{"n_layer": 10, "experts_per_token": 2, "d_expert": 576, "balance_bias": false, "init_std_router": 0.0156, "lr_router": 0.000214, "lr": 0.00621, "batch_tokens": 65536, "train_tokens": 789700000, "dataset": "wikipedia_en"}
Below are experts of layer 5 (counted from 0) of a mixture-of-experts language model. Rows are named router (the router's row for the expert) and show model dimensions 0-159. Each number is 500 + 50 x the weight over its row's rms, rounded and kept within 0 to 999. Numbers have three digits each.
After each expert's rows: "gets" lists some tokens that make up at least twice as much of what it gets as of all text. This comes from a sample of Wikipedia text that the model never trained on. Tokens count by the router's weight.

# expert 21
router:411629524544547444507501532426533425514488443511380513424498534463529403433556505568455561527535525496445471549453517442519538407509437439456470493462455530489515557505546569580592474441480465435541509470521433515440488516479547438511513578477441490506533488545458533536527506535475445509550460379475607461532475443435450472457614471525442468501434527595494584473451456497578592452540461561463590550572551497573520541501512581560399378624499489483525497473516488440486556428634550
gets: " |", " ", ";", " —;", " —", " –;"

# expert 9
router:436492536478425505451439555450441420431514532456555506577442465513492450485483561477427430496392480500571500426500553490507543504385431507420440520530472440476496536417500473511417559499547454386556548423509542424481597559508505478485532477520421557533546504446572574428477567467506441445461509559419497582415459430493572448513433480517402521520568431494547464580487520526514445609506500468500430505456488546498519574548513492561513512546509462471518429563442395468534497535437507
gets: " was", " is", " as", " he", " to", " He"

# expert 27
router:466594420538478494485467496463542533563426487497483557458557543527540517467436418495469492470459502491441502484544527542462463434484434534500530455515547456594562467457485557539477419532498555520454559485508544524631500513508444473550516522451491591554477511506601429497567556486506422533651414501517614477461518532524485461492496539550478501573576446545607473572520579357494427516487530504508440465461561555554604474516477577534508448549484498427568419542464568608577529471513482
gets: ",", ";", ":", " –", " and", ")"

# expert 2
router:550525450474522404400585483522587533590509438557554556566552441444391423549482425440484519586532421529428498602488466568529472572491476542541620439435511456503395477529561509484501534591494506453483446526484539540487546436565493475473491445524529512473497505463555472520449592466446578510551466534560582395495476467462542427528519476455511536425458480515500523599491501497536447496538521563528455433504472480496454468478525389474515525486578498465545583441518490495462472605471612
gets: ".", " No", "us", "a", " &", "i"

# expert 15
router:535498442455562488465469495434426598478487482521474590493516541472537440495492490475500543509562429401523473530495415522505534436493553479527492479483464570493533525502483529557535479465533433453462450539472490550496508526546473475525545484498468471536565476537574522517454481479559498507556429504529449453570449533590552469430485485390406544491560528517436518527452475448534470500526512504489498485365589514548590548548420488533519447521470521605540601476461469367430476386488428
gets: "0", "3", "/", "5", "6", "4"

# expert 22
router:423565538566505497500411465523454472468500449552594514550420540531578553450489508427505461455463605495530563512502588520471457536498410497462436516479513478452506498488524587537499530519466479514557512489441488541452402527422480432514492533485599553529449550550463517514468460504558507516420513464514447452487449408432618471503517424511531492578523467556475493459468480466535467442427515532509531616506572486513425451500495512436574533463503423535396465490517481628544412578452501
gets: " the", "'", " The", "s", " his", "The"

# expert 29
router:505514633490581457434425474453548442582540497573544586557526515477536521408506514416477528423541546537614496545554469512460468589615514512472441558395583560539550485457586532540494464421499504457398583600495507439532461495505476438526521446471518519554519383483539372570488477602463449468488486409472473617429542514489499539525529482455444375511496382514424479424591539497590479531513465560491508585533550506551546558473466513473508429505561516576462571442445512444501441544542451
gets: ")", "0", "1", "8", "7", "5"

# expert 4
router:434512573431408392546427487524542456505518568487479518508438476486488482474448577526622416540446456404543461457433510511544554557507421515431517597512566446478490437402503495520551658527442530592470487475476580507516549472546554579510459595501505415495485530463485490489499422513468546522472433460477483567438503461450451512499557517624522508494463506418585434449439477476454529557486564509457499519473479451472493436510448555559441497472435519527507466632582424498534506604489472
gets: "==", " was", "===", " it", "|", " season"

# expert 17
router:539538479472456480572385434595506480507526401427442494344533586519484529548468442494517571499441450515530410518428556466494536518527493513481403540459486471458501504482534515497470457469589561540481509537559452543519562507514398500472529542528586475539473494435467479555524486471573554519566510561494479496574565507503519458456552486475428451378493458601530451526370551578427472476429507527508468494571573469491574460498462453477555532488532471445526505506438514551435519558490584
gets: " |", ":", "-", "|", " of", " \""

# expert 16
router:525609507470393443509379474593471481472536469421530453395436489524454446530486491519575509447459508477430476576527549522496565589520566541568547534517478487501464569439487554460520492497534511501471435535501435478442507451588520603510477515539464567504523531563601544391564475465515477421552497416479439438511562440477386522516506500501454453436434536471529451479476515525450534550461416505628488496465508410551464522550530434451477376476500515404529478557463548560431478529459568
gets: ",", " of", " with", " that", " by", " and"

# expert 31
router:489546525449506551377538485487494509463553552496474538507442588535436566562518432535472483576539446395587487508505426510579557450469551458451601446518467485543431515506504483547527481429562544509482470543477433531484473435459407620568562446533416415488521518472428582507429430573597563479603521445527422582405423566564654542553416544485561521525493499474533499492590523466515513568404478556402534536513484568462536462480562497530514458470454439526511560485485445428479459472469429
gets: "0", "1", " ", "2", "3", "5"

# expert 26
router:434658465644443473444454505546498523520411472630424500560384581475561617470527450454481510513422553594466545371570510601590500527529528554512406435446540557502545512439507549473435507523497485533494487527496498567443475493496444492505495473561497501494508451409629534507549518499522552507484425529488500530525587379588458496478571536526468447503564531521543489408510511521555486469513588445464524489595509458509478501555440457544506539508529435507525507555580503515520533538531519
gets: " in", " on", " to", " at", " the", " from"

# expert 8
router:448472547588431496506445524606482479470506519485470478536449432485398482580510477470537476504528571476571533454453501515535521549622556388431525538581549524512507493518574547442450564505518443489559491587498504490430550427492526517536482524519488451494432467551558363521520452449511483485654490423482536583429517546475443576521489447502514454520458472478413447527585487553523542570488431537546474458524556464582543547456454535534503519466542458578487587536472557527421501467583487
gets: ".", "\n", "==", " ==", ").", "==="

# expert 5
router:459501524555512484524531404602478448560460585509492473460537520444478548531484486433481450442541514453479455538499553513515527422537437590458345482458613516500514422452453492493488554553523415471513521557451557530579506547491485482457486488526574485471447509490468459536504447439551448569615467533466416473495577467532589576485528581542547477484514474491542476591596514410513469478483521580404478537470587549565481432482455484564490483524482526550538546506490537505559568424514624
gets: "0", "2", " ", "9", "1", "–"

# expert 6
router:509500555429451535505476532464484527536476546389572453553385495528500529462476552564537536461584412540436517552524462505512397480499467565471539496457531522475478457427577506439564421523556532483561488494468411492529481477547522581580588456475521455506489550467425488541474405522557514514494537436549507508498540502410517616508601483511566459433520424547529549463519415563517511485528448499553439541528519530444564447484467387562492543535520509540571495572490506539493493532410561
gets: " and", ",", " of", " to", " for", " a"

# expert 14
router:456549434558427512615390457555536551493459420604545474568480489522502598476545538552504459491565445628463449463408421582450435507514599493493499508515603555448592562581514522546524557446493564431501568533493472448425503429551441492487487403508449523525416501454533505533333446515473509505523539630429506508517542558529493498509506448491538511580485488491518576493549391578501570475460452535499488570452496504543411571441513518505506461518455611486504474482443544494507544509512485
gets: "\n", "-", "|", "===", "==", "===="

# expert 20
router:561540556459502561526523556489531472500561446478552563541484520565516462493543555493535481468510445494463566548568420443569477518499602490473513513484385449496549483521478446439545496441498531606437420433525400469454520506546492485497536517429426432464476545582495532479394492509515556475569603540499453441535528503557564447568499470408554579449498574569359587494452542539451489432614495382490489442438485491441576461454571495530571507554535504557582462494489507448490471509514511
gets: " the", " a", " of", " and", " is", " with"

# expert 12
router:519583468443567511581494382488565535553408564561484510417530489542521467520504515434486420544486528413437525510412482521478477515423557482480530532442501550414503490551504542487588485544524478522459602414466521467516513467482507512461487508515466424465594371519455613515397575521407405505514420474424430526464459505576531431478542506486503470557547581446545449560508550444501478599557447452479534454450571531510556465431518506463433481481477427538566560439453487451519590496513460
gets: " ", "1", "3", ".", "2", "4"

# expert 7
router:465460438563403465468453457519433464569439543541508467476449462562485535462552587502444498485392563539489424527582629459530536493529643501602468498489509449458503526617426502532488449475511580443478480432517508476488515552499671419448458509473425472465445462455464545480515384462562501498446450460510482533481398526446586468518450547576477546483531544467533515514479501543511487508476442445536508496515470418474466465539519519469482494521489488492553521462469410545480403493553464
gets: " a", " his", " an", " first", "s", " her"

# expert 10
router:506571451602467506466498435542558543512510583525520449491459568511523542553523460534515517511433581539442462461529481595505434511538533619427427508534520452576515518544429512554429438568464403533448474564574494468491547550605496538433544464576573452432510561547505513477503427389528438455480503481585503579562559515591428458480479489435457524539492511505504440511407542514545454503518545558483520560559552594552369509471551565514427560464597467488593544595523459474505551548483480
gets: " (", " ", "1", "-", "9", " \""